Weights of a small mixture-of-experts language model, trained from scratch on English Wikipedia: width 256, 160 bilinear neurons an expert.
Below are experts of layer 6 (counted from 0) of a mixture-of-experts language model. Rows are named down (a neuron's output weights, with its number) and show model dimensions 0-255. Each number is 128 + 32 x the weight over its row's rms, rounded and kept within 0 to 255. Numbers have three digits each.
Before each expert's rows: a language model's description of what the expert responds to. This comes from a sample of Wikipedia text that the model never trained on.

# expert 0
What it handles: Digits and number words inside figures, dates, scores and tables, plus units and counted nouns such as 2.6'9', million, three, television.
down2:192126104145164056132123180103133094098118129171133080098075091140173122091115170128151145132109041097144138122157184066128147105116179094112066161120132155102177156140111158127146101159091122197133149165141127098121148153154176074127128129050124206082088105138098035144153116145120121169154144119175095149123136171104157093158108063178093124138118169089120084131123130137132137191121152143128142118125090117144162088115190141142117097110126157105116137065124196139124097127136179107155121128141185072152141139143092117107156140117091089126104076116170171151065135171144109145142139100130136107133124102075106076176051108112105161154121179138094082172133167120134115136133088179123112125118134100079122106133145178113115114153091113096032158188148130098105055141125165
down3:138122131158182178107147145148110099146147131108170147127116111167164167080122164105173154142143144149123159095147167144105139144109143057113117108171133166120039065171124129168205125146115101133159123122122135100161152124101122119133110193129112177151097106094127179197081127167105049091142118119144152141138049065043167146138156073170025124169145131089117153151130140169109129149125123118114093160134114135077174110058126134122080106100146150117155111084119130130071144110162126180126115129110128158105143146143140138134105117088118070087152076135082180117100157115174183170155121135054157147184155160098136207072099144137158177125148107107092143149153082116093164157134148104101124118127124145191169101163152154093141088080191151103114110151105107154179165118126157
down4:116145156118137128071098127066106160138165166127141127132123138167147102073250017135118118126140123148133102138140169106088123142101085141107169109155084134090153137131113220135154082129115148044136186116175117129145214128125125109118124146141092133137122114140159189129108070114180105144141104132103170112104163108117110171152200125102163156171137075099132111147165113116154091126129106130130123146146155196080150097117196174128125177095137127184145127116048128106187137126095119061130093080128149123072111197133136158124136111146097124162122125143115111215152186147159109184124127151134080127100170147108118163151175083144070127139135126142091102213077151160128120123134077141108109181145123157125132148135139167155122139130164132140171073139114121168092103123161131
down5:075115115134088173192075143100113134112135096148148150163121163082183173162245083134130133174178135123140161119077090151139111060125071091142102110141100084194153166147136167089179108116127143149126128104187151104154104144152153142110100100184126104139145135075087071125156114176174096058102139088103090158159123098056104108160175077086163135143179190138129155171157153176097056158110166078094146176129112103158150068130155086106105182105134134135082184158182152145122136140148126144100151154122133136153076085061186144135115104117098156094157163166156129106140151106088110139075096104141112119154102117121111142106128093137129103152119191144115157141133118112166179159111103123155139169161128171140168132117146107182141163148123136068174168136140118166135103155139121
down6:121165116192102089147154122094080144170149092120160148077115146149087169130152210054144108113134150109118154130181090138112167130143101136142149086112182064143136086140082136137088108091110097187073169159146109145111173164108080188102163163137127134243147124183052179168064143098104086116161112117124155111102078125186113065072123137117131112105130117114107162169095055118185074125114136140134157144098146110150128096133155142113110177101110146097109141113076174125104086064190146145107120155186112098114095106101147104169123206130116160124117131105162113118086121140157132126164178167125138118106124125156174108186136098123160135098100117136100152172126151150152111093074126098095072117131107114114141134138140141133150146110172139054073149122126176111139136171095065
down7:137145139132117114119121138182182138120143166136198118100107174159137124159212136112082167129143178190101126047101093132123120142115118110138076184138153145156171182161046108096064161113101121167104129135132020172133115083119099137123124099153128110083130143064175164145101115139092119129135141146174162168069079095165152090143202121137103123127148122103112049129140125103080114144102081112127180121159161159126158182087139174119150140140118141094126107160128146157148115147093143166163093076122154086120161179126182117135107137112014083112116124172123072104097120140116100110183154137143141137187122127164103157139142075121109191148141114157176074104159183096154124128144129118163112089118083133098173142136098166114106101110141115136149173079158083160163122132167140
down8:145082161125116169184165113114130145125122135182102177132142174119147179140086130114162133091141123159131130113126163174125063153143170075067103091140115132136161150100136173112134072136092165156097121128111140123134137140169111140068142157108072130109105088052198158115154219108105129103091098104077128135169109147145101071159175161149120067227137120047047146101157182109132127066112121145085158085124175124118218097115148119119070079130113146129150203119140125159105124135117183131134079151102164141118159157126130134105150172123167138120171108119108134094127125201094136111104137139177136166108169127144196094117133085105131163125102146151139116079144124120100110138143119189098127091116127076105088225109127117119102137109104148150146125158094147110049151103149121
down9:156131139123125145133122174060114149126138173094151151076144170166120109154149152067190130116180089084160161144181098140082127123147134093131112116138118173100092160159114163087134156121139151155160106112068114070123130156091235141165154065108053135149078141148090108160126128142106138172142157187154158093130189181109114105147130100154142116162113129131121127156149140048141121139119100130185044081178163141184114065129066170134138142163175111104103176073142099101149149127139110157096160118105176130113103123155165076068130107073075131081092110075090135111160116142168075157109088093136098092138147104185127108134151115083133145130086123109092126137112113091150142129155095108139165059128136162193091147148149085110184116146058172135136157082135142100154123143127123
down10:105073103029074129151175180159190096125115190169085091114083141119081154125150146122041076142149121103092101140162162159107169139111150076121084098162071127134090112131125093105184138046124133160127110115147137116147156098136109126140111133149081149182152103121118106145101107125100170106168133062186116137160135116151193110104139165085108154090175131162147126119121107144144114196075129165111166100098127182117106102092122137097087092187139131180140105139160034186152090071092120120142124134109157096141129097166140104129166204104125090150116159144149066137126126151171085113127075061133074141116125163109128089185123125088139143154120100131099132095125184144079162123123111100140162160110124088136166103117128115120183127129181133073102085083149129082134088104144150
down11:160042151093098061106116171162075154114187135097134154165131114157152121129225089117131135190134168108129162165107134175129123117158111083093128110136072086159113156171161161181151083147111181098145071122092161117138100129132163108146124108147237079104173234163094157150114109117171107143165139113104128155140103127128138151147132128134139141106128132155153163099118125141166118154145119161172053086165093121127129147103123142128103091129077159119178105114141085168088160146149128118120097178168159189116147143114144153106091118088174109127092152093129136139126155147136125094174143198146070091125091074131124119127164131172122133157170113092138116142174151099156096096074044181176144121117120132064110161142184110141087110055166134142137184154093161114114155114109148

# expert 5
What it handles: Line breaks ending a paragraph before a heading or new paragraph, plus first tokens of paragraphs and modal or linking words like that, may, due.
down13:166177193158120121121203162131094112199096139106166130102086171072081128128089144117094101106159075117127142116109166129112149113149151091112065104121095141117168171132105195066185124157130111080117163095161149105144126151073138096117158144141084123104158092134169055173114067106149134124104141099090174111151123028146174113162154170139140142162109091141178115113128108114013158140194135106100121106122137123165091129146160097143091116094142157129156130132149129136129112093153121069091151162081116110104146136120146113126084074120118161122128123143119175075142117154072145114088106048109122189153152143127116163089174132120092162173095155147079116102183131111105109071098131067158128166151073146129114165169100062128153108088130132121119162093087116114098105057133139
down14:114160113155149148141178119082128134148130164079137092180106113097087138164145114131135108126071110146096155104125162139084129121156093139122189098079123174126116127152157124123121117121114077096109098104088115118179124118113093133187162177130128096086140183122104099152144162117111099142108137080218074180186175126163140052102129160082096116136106142087117098121089122107087128103160127082170186122103118105102065112090152068118121163144110162075107091108083128143119082123111103129168163152123079095165127128162126167197158202154084187201155079120147089148121126109096121110123187161099167127108152110161121184144131149156165119109174120100151085117129090130155117159138158182099131142138118139136188158190119122069227125172123106120116135216138151139099117073131198
down15:118148100126134121086145151131189065174124120101099082162090119174077151140120068124142115207115108151092138079146181162126102149102136134139098123106164133152127105153108122125135172190157198142110124101124133074088122174144108108163215123133147095130174089172112087085096141120103117101082120124155077124103145066146086166100109112167166089113162146107147178183123195171213112101079096149153121201127123084150102191164126148132102124165091083100136129119125130196143117171097168127098118137101129130129103203139094122152105173129117153113074137152133194075065145157133105047095118195108123108099123117121131121103098089129101104075127125145153096141156176142142134138142150091104146199080191117127081129148134081171159151147167185132158088139109149100130114138157098
down16:128041183153136068094071076183137155136129188113133127184133114112131133136145155143084149130116133094156142180161155174118199130147119152098099094170095163100159134111135127144104152104118127098133131125182162068131137153135085086087113150136104139152065120106056113127099176115095137150058177136143138147041121097092141131100158149102052119143110153114167160191155114122174088136123150121099114113102133081149168118146058112166092142067138120122162092165069112171104172167075114170139131159165087128121129111120140185154121165099113124156138206087175149135201155093123150166127114111131120133070149105116093141138165102172114150138166125160108143091085090154103095122134118096067151193165196089173144107120105152057114161121100131070134104097123141102140137145127075
down17:154131132113098093145151165137123124144100180136165117084118131120132045104157155138115052094137123136151106147135085076142099093121140188120131130108174094159151134157198063187159078148110115120129110085084062136161162106130115131184118148116151087093104134147101148112150173125160183143118134174151126119116097144140194057098058103129157125134084094147100130135155108137100114144133075082101166123174143113112139118116146116116112148148156139154132141094242121120121103117093142151133209144146117167162149138175183086066138141097099153106132193089156125131134097197141106125125154129141158064076164086104099216083129097151106120136174205127075119103095157143127142122091108066039109172071136135133129155095100143150096111150161100165183097105122134110132098171130133
down18:101174134116071114175098114165133169143122192085110117128152072128111114121185130125124080153117113159083086112081201119118172152118150099073107133116099144207149173046107172148182119137155159068113126162078159127160149130125124143165108113190114167160127145116147124079154143129157135102172068199171151193167099104117105180103112160123082117177110139184173100180123138148153102145140158107081146151146036125201095124140107116158109184130156090102099090193108164115145139113163152130114102091124123132132105090165117124158139141126128106132146132143122142135101109093117113137131094122111126136121170173111135214190154117076132178123094031136169086126136139162196151173109119148118166126151196140108141113124112126134141143110064081135113090078164113136182090137129140
down19:053131137106086109148133154139144134153147226141129113154139091118154175137092136119185098127162145110155185140085142133138131157122148122108106103135168113159101150134121128114161119115093107128075098136135147162142127129186095202097185075078126109106086071141164158079069186135138109127164176045113136171141123159146143149112119090149068094080093028145100147072095115161019076099098116134102108113144143119166121094118190122178111120140136106132111135133140135113124146159110139098164133107123169137163156140069117163121169103140087116158079177180080157165139129149189152067070128150159143112112145114117083186180113185147109127135135212126131147148154123083115138140130146121141185148128064136138088103116111166139090115084097128080160160138178151163096160135158122
down20:154100105127072131139106098114180089159147162099195114121138090102163126138140188131156082099173096092036141105093126078119216173077136084139059142143092122175126081169118082172112147188085173156154108138122112119101127116119140191155139122173119169114155196092122131143162095200140121168175157175119136150114185141144107180103143179139101160139129127120143130151099094076067135147061153114191149156090151117117152153167140101184139165116104105153168127145131139155132094129144082158126134120121179135165151146136162094070114157101193155129115155114113144111130091111165114192140108193109169115185120130151146152158141092147119126082068148185125078186089153109138056146086160158115158136142104143154121102164154101141122136191127120129151200144137156118117163146092119
down21:134129079116177130118105139098140125104100159122121136136145077190089181134172116179149107087151068145133179102097145093117059093075091103149138146055141097072128120150113145049129083116119105139153134140096215146133072178146123089131137165139116101156160088129098145177126078128122094104111144085083126146100087116180071130164109143080126101106125120127134100078142120159139194113182122085145164127125142169141136136202112126122105141050092111149102137123167108128097080181203097127098083102118163139137154118106143106123125101109136133070158130123149161089122193105154133126104109147127154171113141084112062129196139109141078091122058135178132143172030162089114168086161150146152141119122177156116191149078170136128083126117176139146095103154148123146140152170147078
down22:166121114108161100133095142098137127084105155132152160102129164171061186121154155130132187149158125194152153138153113071063141100155103101123101143113210145161103150174132153139126135158129143114132075117158143141106121108146111127129107140109128200142059148133114149051129139131165140110167119136159137102230154057137118088109185159130081117107162128147131109089165072136183144101158118104091099168137116134195104153073113102158138137132107103117156166091081077138085152094135154127148148117121071101109189077079152121080096122122119147112102120052140139082093075127154118103098137093089158014120179145130118083150148095142170141203152148148143106096078137182128126043111093145114116098172126119097153084125135121148159100129073191107137142154177144117138104105134130

# expert 7
What it handles: Single capital letters and first pieces of names, mostly in sports tables and lists, e.g. Y(uma), P(jaca), Mik(i), plus it and It.
down1:117173148160159122086153110132107128133196107087137124052162157135144107052099142072136151136161125172130071177169077045111127112156140149153125095164136140187115107146092106117091128131042141070130118082104118112163124125152147121089136176116120103115115069104113165082129100122148115154198088081128092107121112120121108111177131147173194142187185133099144135111107084116167151176095124166114108152123039141087143177142147110123167147121118113155190177126119101107128198128090168146111097142051106140191127102103136119124171169103133083159128145112112169115111145110154123138136115165147127076211200147075128153123123167137137135085171076129103132052107159186057160163140116129132148155105146132116126134067106181131144145146132104092123095107097094148145083120152091
down2:073100093111154141117140093113142081135103132093188163128128112135135158207127146155141111128093056130090132097066060173188194028117115111074170072122112177132118176110172147160133117095124185118117149073131127063104099132107159116116110170138190119124129138163182136150152130086123130140163120163070136117096128117195121168148067156143135083075134114137083090160172115132138168124112151129141100090136101136120130083099170112179120131112137147129137098090103147122098141171104169097131093128121115139156110090145152133143132131110153215132144151057106091147230141066154169119172141104091154131148161145124070161126142170157174115104176092123137133159180114112162103192146121130176189087117170107134143136105124177156166193143103123116148118167108091154143109151180145
down3:104119114094158121095120143123052134131128134126112142133201115135145134123045152130194137124083204137155151101151183163163156139107156141054138099094095114129099060138132147116156165146106048142108155094087091145136097122073094162167117203160044112111147124134133177186136185081120111094124113147142069120163119108092132151186074165068112122140136183066088105194087090103124091141121132129128110121115088165129124134121139171124142109131144142151097155147156101149095111107116112154078134128079075137081148186084157113118082104112147092088150182153106107124129183153112132132109072103136093186086098118050106151139133149111158142089168142098106105131119116146113052128108093146123124113082085128058129156134133119121134106161115129096113242158150102113109126106091115
down4:135107160151099140145125121101124098109162130081102152066167137132106103114137147131120142126136135147102156120160137196132125126129085130152086157105086121123175144094152099122114167075077162066137108061129086187162166108156165078102087113100105127121122089152090160063132127167060154032132167135159127142140098091138157116102141148146134145125106150106107141124100119163137131128155187087140096081157135099181092094149189071175095129168157098110190052172091130133099137076082099157119160099121196128120105142117137084136024123155139089144129114147128121163123138100110118096137174117130114133148112148072120090149145097148090109140128139184154143082137145104159116165139120088180180091120116174166109114093141112092092132211148247187061102166135103118136153175123126
down5:180129134066101109175129180114139126073148105105071100133070118114123141142099066151133101136156147113130126153105071104104133137153100132155083093090053134145133100113133189107145170172137183101155149124131154137147149119079184143087118118118081119174151098162167207141151148140125166133135123120098106132115193141124146177154119098134066098116152110172099185156091126199117134111122143158075131125129170114122124181098156154157137112118099104123091120155165190170132052109141185128125081150160133141137136156206143113129134156141141143100082073098089195107185148182136127223153097144167085155187137098151104134134139079095107177115137113116099116107061116180179048121111127099114118157074161104093164167131167125089092120154103133070109106160141106126122165154140063
down6:121125133053127140168120157106148154049115134157236210192093100173141115121155127056100152085145135132140122102185133122166095175129103149152158100113135067090166114100142150102079107068102094130122144123111106092113106121129122114080099028086127135121181110120111110165109087121125126082129150099138094166114125088096180114112109119132090130116154052215125118087110111105119155123173163115150107077093095100148081089115084184139148102130104137112130174124104120136107130147161130165087109080127176175164143102125102051139111095136118112132115109183147082089151167139145134132128140057171081164058162146151121104128148126124193167104133070112124147062138127133143138161150125130105164161135174136102134163183082161151112149117095108090087162089139145127091065113155117
down7:144119120108169131103130107132121094100107206097172142198104137137142172144133166110179147101108085137161150084121101077142129068072152091159114112140157148151105129169130121168098160088020167139074081148114110141124143110158152127100135119155101157092093133125094152121135168174101126156115179109155153133160161214130119152172154057099102077111153122168109119066150137117097118131071123118148153116156172124138132181195119109073114132101165154145129175119155122121119081071113093117095109059135126163147074153157195137149120122126176077100147065189165122110103094170164144122110146148151147107175130096133083079145135102156150134144138101113070120127108100092073096105140106145145102124099052149130139148114031131177069179107104119146186171183150146124115124133135073
down8:129119147121071155083135105113135099113143155134130177135154166161093118149168136165108117129131089102133159079186128117144104098096069134143129105132065203166139199154101036130160160135138156079150123165064174117141156115140099089119127170087152132138200146131101124171114106108125140163073138142146075166147144166103111151157075122146151175126177138163143179153091158093127081184179091143154079130116191117074143140132161106149098143184152117115122135178162129119081167120186136140063125171079165140137154107123171100199137082161153092189089159123191118143133160085091114151136138107104153107164115129142188159119086150106142122092136187141152179193128138155125131119153091156033131143184094134155155078174154124165121101164141142149135117183141141103121161096100159
down9:171143112121189120159140114123119125105068168104068169110086082149156125120051139141123096160117107127098174134096087088106128181144104098083116098158056066145079094145121186131177109108113110126073106133092160127167146104097108087138126104112159183108156144119105118103177193142177109150098200156103120185153146124127178158168170184094111179150149109128145115141146111152091099122127103107158155147169141118121166153100151144126134163194099174062156097137067138109105133170149162162143142115126174114153128082109083153156113129173125107163125126138164085140141116139114186145077171179174075111158102120158161203157125183162087092166118127120141141127066075109108103132172118117036097137100120116133139086123100160157140143077082151080118195114083118132149101093140189
down10:156172145057143110104103118181150115103169166103171106119183098117150118069129119097091109144170103089143115101103086155143088095126133114129174111199116132092159155093126132182121107141152095103067197167123111119147125101116158133143145152205161101131053154149176148127115123058104156115086111083119057134103127073120077125187200093117133151126118115127126127131142144128151160148137135133133140152113183144137131101108133114075104136143085153104145148135101162136068108118111163111189145137120155105144203158131110150137149116156158070236106166153114110093139113154158157115146101139114114122158103113130107089105095041112109177179085064117124154109142081083178112071094114118107092104184078080125136148168209106122134207155104141151150101152166129079130069153129144

# expert 8
What it handles: Inner and final syllables of foreign personal and place names, such as Ber'nd', Ge'ert', I'gar'ashi, often after a capital initial.
down3:162131096107148147151140076111131194155151126139092124078129173138085120141166105138204110175160117129131185199117145136119140124100133151111074149120116118095093124139119091098113111122104106188125123053137163127162102127133062191138145112109074132081108068097127139104145129128105118154120118127150123089180162114108092075124221111193116183168105171094144177122116082114143138157110135132167130078120115130164133127152156123193123115076132191162116057127085149104160124085084178154068112154114132132162103151149108137125087152078117149135066157158130088136130089101143144125168080148166156215106124127148110042177119135134129168178163107132154150147118148092154129140098080159198164210137144094129148108121148128130133115137105127174151192101150133189214118103134171
down4:105085087099127136106070097170087151130064129163091118155180108092071100126170100096127139144144151164127121141112167084185162144153101101146106157140128115128135117122098133132108106143127153078113100174132090174133110121100108129124085134129131159123133183122153115167140143073158189176102125146140142151106143177063085156104042086139118130160135177144164130129187146109063113124130191171145146160084115083153094138141133077145126067089102121121128214097142141123103152040118102147106214167138131075129065159138178153149172119119145070113138165063111120194130116114103134166109105139112138046158153153098157132131139111142099094172081131108091083129162162091138083152187165135111116124122131215175154131084054149106146129151116139110115176173113113153068117130092118
down5:121103102125178112052111108142134087159177083150127170139120074103085135154139171122109159069136146089140091148071076132079130135141099126135079135120167141090101142088130157167109054096122048109133144120115182112177135126170134126132102124142102161079109156134041163095089153116083178162156118085118097146176053076197117131126099120105174143110164123103162126163135108060110168128096160138084130158090105154093122150135138138128099082110057153140168116136112101142122114101147156128113087165215154116145170142156146139122125111145107172175125169090113123136125037126123152108121135112069155124109094143093085179115191128134143134070084041119145112098151148078063183125090116113087143082086109128121075173093143103132076142128157136140108147118169144157155154168108124
down6:143154123122103117135117110161130110123119176164112117086076148148132151123110168135095117124177191149080102169118193131130130071165163121061115098118200158107111130137125123138176108134109121133103126086105213105128118116151135172078118156139172086115132174165095154085151158113094110115090137157156083178048090077099133132135098132123155104148122042126101116171094092121178075139121117110097078113109100098183113166190146099076119091105112181087116134125073225080129193129128123122167118172168150081179112087132125087117126134128122088164159123141162160102173106211114121171153153156149128160120148126081083163176148105117067128177105153175095096106156139148068093150162170094070119137187144126130137158099089157099101153165116159133191130142094116124124103093133118
down7:118137136091155122122044089118085116169136123082145179148101066135139145157068161120166126088137158132093138118100192117122070134101105133172123175120170142120074186142172027188171102100222098144155088143103174149121138121170189133141125134100114119150096112124136126177136175108149131131105110140121114089153163159158111122148079137089120072128142121148118096179180118134117149148083142089123114184177150104172105134076168134122188094103133151131118154138123123146159146105093150115129115116122092122086154046182044147125154135144120152098148117157065169101139148122153099189138151172131165134112145147128151130167109090144093131162181132156130092156100121124085084089204103131130140174132088118182043107117144173157063143094079187142140124127112146143150153087167164
down8:100188129135129154157119085151109032187150075119140110092067162113113121104129087113101104142117145158127189197097065123156100143111098128146146148111178116130138120125104095099121160088126170144169129074170141089116145150126073160164118110102119155153089142158169195077113147142120157092174077144124141153117147183095225095099106054107126131079090100173137158132175098154097120132107163153143046158119141142178122125170114154114069127107163123113121161133191139109141115120100159161119130106105098119121119146093134136114082110107141087202106114169143089087198103133104134108122124133217133104143142130114122137189088170124143108065120113106141121125103144118135122077109146107138146118096132127108212173101189064162154095097099139154191187099137155126090149190106099
down9:044120149108114151122150093148135095117156105187109170103085176139196183113213029116169117142160177102155102183184133160113094129145152166094195130128102096156116149184111138077115186073086129103143127107123155180165144159205100160160112174194107101107109113065135143152128139126177127120082135077183144140112154179113149113170112115109119120137150141161158142184150112211110105099137071158158133140143126115101102152095137168158121178139119099092187060088144096120123148153163104128097120147088114152153133125081120134108150050134126130130150157150152089145130076084117143105095157152176108141140193121112123143127127152128093136126102115130115146130142118170168149101137091199116155097122152118054153124120117132121114116102141093233156145129116148114170158146104177
down10:091184101089082115140059098188112062187127119148111142098141125141151140102094255141161139158151118128112127118072116117091128136096112129140155094144121103156140119104145155137132136165136131051099141190103133108103150138137111165124153135113059117064100164152100107114090084120142170126101122187135147118118116165096161116099153124110107141125103143139116120142093189088106121094145125129130105130173190125066142131111114149135169116116123168177077138139115165056148122122066125106113081177172129096160085096117180081176107111110132117082132103028090151145130123138126069126084136116109151164072151138169084110079112055111203092170109102160166134171120122086175132122115147171120140135159081103127110087085127104114088136140105117150085087142096144179120200100141189
down11:108128108168155136161111142118164129160193170102179187094118113095137122119063095137085162127223173139146110109119150096172113105057077127100122129173086161170112130130129166077124121154135089120125181073141150095134104108097138139168130132135156144168143138109142108128152109180180075111154089155109091138199124132127100168093188090085204058146199174136096115138064148150170074122168149151142081178155148161146121107075153140106101081139106159098163169128158168158156186129149166151147042158130141092138095138168175096163177129078122092133141151111132138120104123134085108166105143141091107130132140118142147132125170073167227159145060111082121097104140093117122152125144172153168121125153130119144135089081126057135122127076129136145154140179123140159122110086140156
down12:139129112155152164157143174146167147096177145094149143138126121243161133091141128120111107094153120130140125176080160045098098095134154170160195136130117090173047084100152094146138145162135114141135178138170155160119049110139125137136114095113104046111124158087132135105122120067147096116093149143142083135132095099135096062109104160119140152168065112098090103069142172090110146089121139100117132171145170104117108119111127098144137110140114135121140099115141051172125164111095126166112151112143112148132163165144143221087183141113136143149092152149169144138135101140157069140120107094174133169132082146148081091077114150112090114169102134092154172135138129141167138152148193119126142084088160135165117158164101193175106187173143133145149116122160133170083131075057032

# expert 6
What it handles: Final pieces of foreign names and words, such as Exp'o', FF'SA', Concurr'ence', plus York and City after New, and won.
down3:113099136142181141132121137136092061154159151195138106106181137099099082099046088111147168112101126127091121171176155183117184191141154133136068146176123142156140154111145099144107125101139142183075141113089113098118102173100130131106067140113091145132143158111109125112129155123102129197125152087128161159115166195210166170153078146152105075126129101131134183115139158145134113120098208143140072098114176147158172189081086081139106139160154072158108143172140113113134127120075135116117118146088125147136111111159140080119128123139108130126097086104096158132120111189137152129119157110186175073179111116118107195102062139184162107089102187103100155114127098115179093110092105149086097082118151188104143116077110116142123140107092161099110176186153136059071073129109157
down4:090107133134140068149147135153136158117141172099180079142082117115095135035109083131102115130128142156132132156150183145119100146140073163109101130090090136109128173122104213174164151154121135131117065138150065084148142161095123130150137134050068100132177178135057131149128110128070086125168065131131077112113117142070065149186194131102114094129142165154186165107119108116134137174144163128106107104117063143133135114158159132149126185139123119072119164124149114197138101127117178121103110173086140153114094135114114127166088200137128151088091080180129090152168181118104180175140132094113144168182159204163112106172141101108149101143145125141139150108140140089123118112157149145109149200173108151128179096079112118175134140143102199109116134068109138106104162140102073
down5:176103147095178134114132103168113107194105087109140105055096076082103101092052172120127140114137103104123180139177131138134155132121107116100128119108160178145119112098155107130123118152105089094150193214130151134198143159129144168149124104107151135106173127101128109164166224138070131132096134194132217092129119084133121166109086066133133087110135089107116115167146173110068132084123140116135145148128103142123095102118138141071188088118160160120107151092076195089113142163103162125141177159162078130130104102180112135129061108140167101142185144131037129106120162126137094139192136094193138131159122156068111156132143150104140203122135139105100136104112126096082135149145174081172177139135114152151185115155178149140172143177127185119115146148161164156130098115143108
down6:161119149150124104109148145112122064178050161154165106145108163158123118106074168138176174086109075103093174102129167160100137148082146095143213115127102158102092123084126142113095111133134145079128121124148157169142155123180151063110156095144110115138158087155085099126137119132122087128082133078095133105178102112126152114131035143098152144130060168113110094067134093125120147123093085147137203136106132079172122149179175165159154158092138119120118085174148152158209187138188070088162121104118109130117120103128151058125135159117123121179119130153126173128070147085120223131127118113172167126155083190187090125146083108132098108147164153135146106112108105140133201121153125104123109121117159161177120122152117105114153063130158096147104099133051167111066090123114146
down7:085162179102094128119118134095180102181158117108105110093152116137106144108058190141110147118121145138130096194188093134099136154143146118074057168135141132114155098082137070107097102125141117134169144123104122137072121087075154083123184191126121140118111111102121153067170068065075138131116124141176072145082098122149136128187161128087128094226124146082084089146136122143116096155070086157100145143098064123136132147118150147159165078122088114151106116165168148118088107081168074165083175133144150094101128150110149086130115100154153187125101068114093166123107105080131113165156139101127100174162102152151112142123126138078109163159180117144110183089125104116101147124134114165136165109134073136114232155149134159103178081125098151179142171156197120080137116128156108
down8:138131112110107190144146114159135228157129070084092102184091109111124090117146084161133067096087170201147078126087175124132104091120131156163140090161149185152156085107125120162145151135081123092073135154156080114162098141097127093146149141159182126098053171116148167150121137074111161048120147048191094163108076118121142139074100166100129124099146145160116107120149140143140096125134156100092147108103078122178134138166123160168163187145171088148077154208132142141146175139098189139131150115075107123118166127150154048170122108124115141123165160101178095099117101077122112115111139154170124173168177084151110094095137094180112117103184152179144138148110153132107121127104093123147132058150110112123089124139116184174139162125130107142101158137160177135130098163126178
down9:134107176086150151152126086169125095131101100153029130162135149098152114138073154129079145157123166189152159169151148133131119125179142127128158108110072132108144114129096101139085135104193139124170136134087128105134086115174133126116139061153120080199142135145151068104115078101126161135118161108083137089186101124150100148123097117151082116091115122104175181098110177143175093141121074184175121177115126137148113185169141103052112176146186131137141140146125124136106055101095104122100122072111171112105205191146190102149093132083140091074161102176180102121104156126072074121098129115173108147106118145135023123128098109089113105127079141141156151132120152113123090115121070181075081103120160121092136194109125070111150133111101149097154147141159163144096121135171134
down10:074092111087107146102127132171084150145111142119118169133135128185064081160074114162135148122153075131059081139069112135160078155072135126106130156126097154095158117138158111116148082094110115139150109152164131129143105094091203173189127077177143100157113160129152061127104163116157152113094115171122191133080124133074110092111087194138092104168076144135124174138125186152111119108169118120097132101156198100112124115078193156185126131096129155143137186089091178122131177192152169141102130181132150140149066108146105148146165124162093107132141165141120089141120107109110164197104171113109153111167150169099125101117177074137140116114163144162136120104165174112130084092080140124152100118142141183187131076114175122076089121126152184077130164164158082122125213121141130
down11:043138174146119130124140044135125157162080135101097164138152129106147117089204094136058116094106120119153083107120175118130198116151099115155078067111125164087125145161154131141140119178126116019174140086115161151125126079093088141120077177113193171135104189131107142194059125114112093123088093126094105116145165108077184116150106138077149145215137096140190202135147133127151175141096150150130182149151134122137142126138117108133139133179142135147152146133121138114209131128114119105129083146126132123165105115095159081100073145085098115137138112103115195131099155099123173119130103181152185115133134170078196124135130090108153099141155129186151127153138106141095138139183099123075156162104161145124159100135156139107149159109122126165127050170107125061118138174158141
down12:116125100094114126131089101137117145140119130074175141171132070174078129117108206124125177121100100127128165145079139089094172124102147120127135091135143159133050094193198128122131131104124105136136131101160150138085176157150219189173124128106134162168127114097073111131174102119107111076145108093141164128171100181136118154134115119116109059155134129099154039150083201148105098121160167142136079162113128162126102119112120127120111070143151160153149140131172154178131130096115119187141154149120101126118134079100136092128154198157091174110127168086178135147132140048116105199112059105176204103133104126091096120166101088085136136145155159073117060152111110168124137124109182170143156152156078142172155096117061135198130138109137121077148089143108138162124169099140146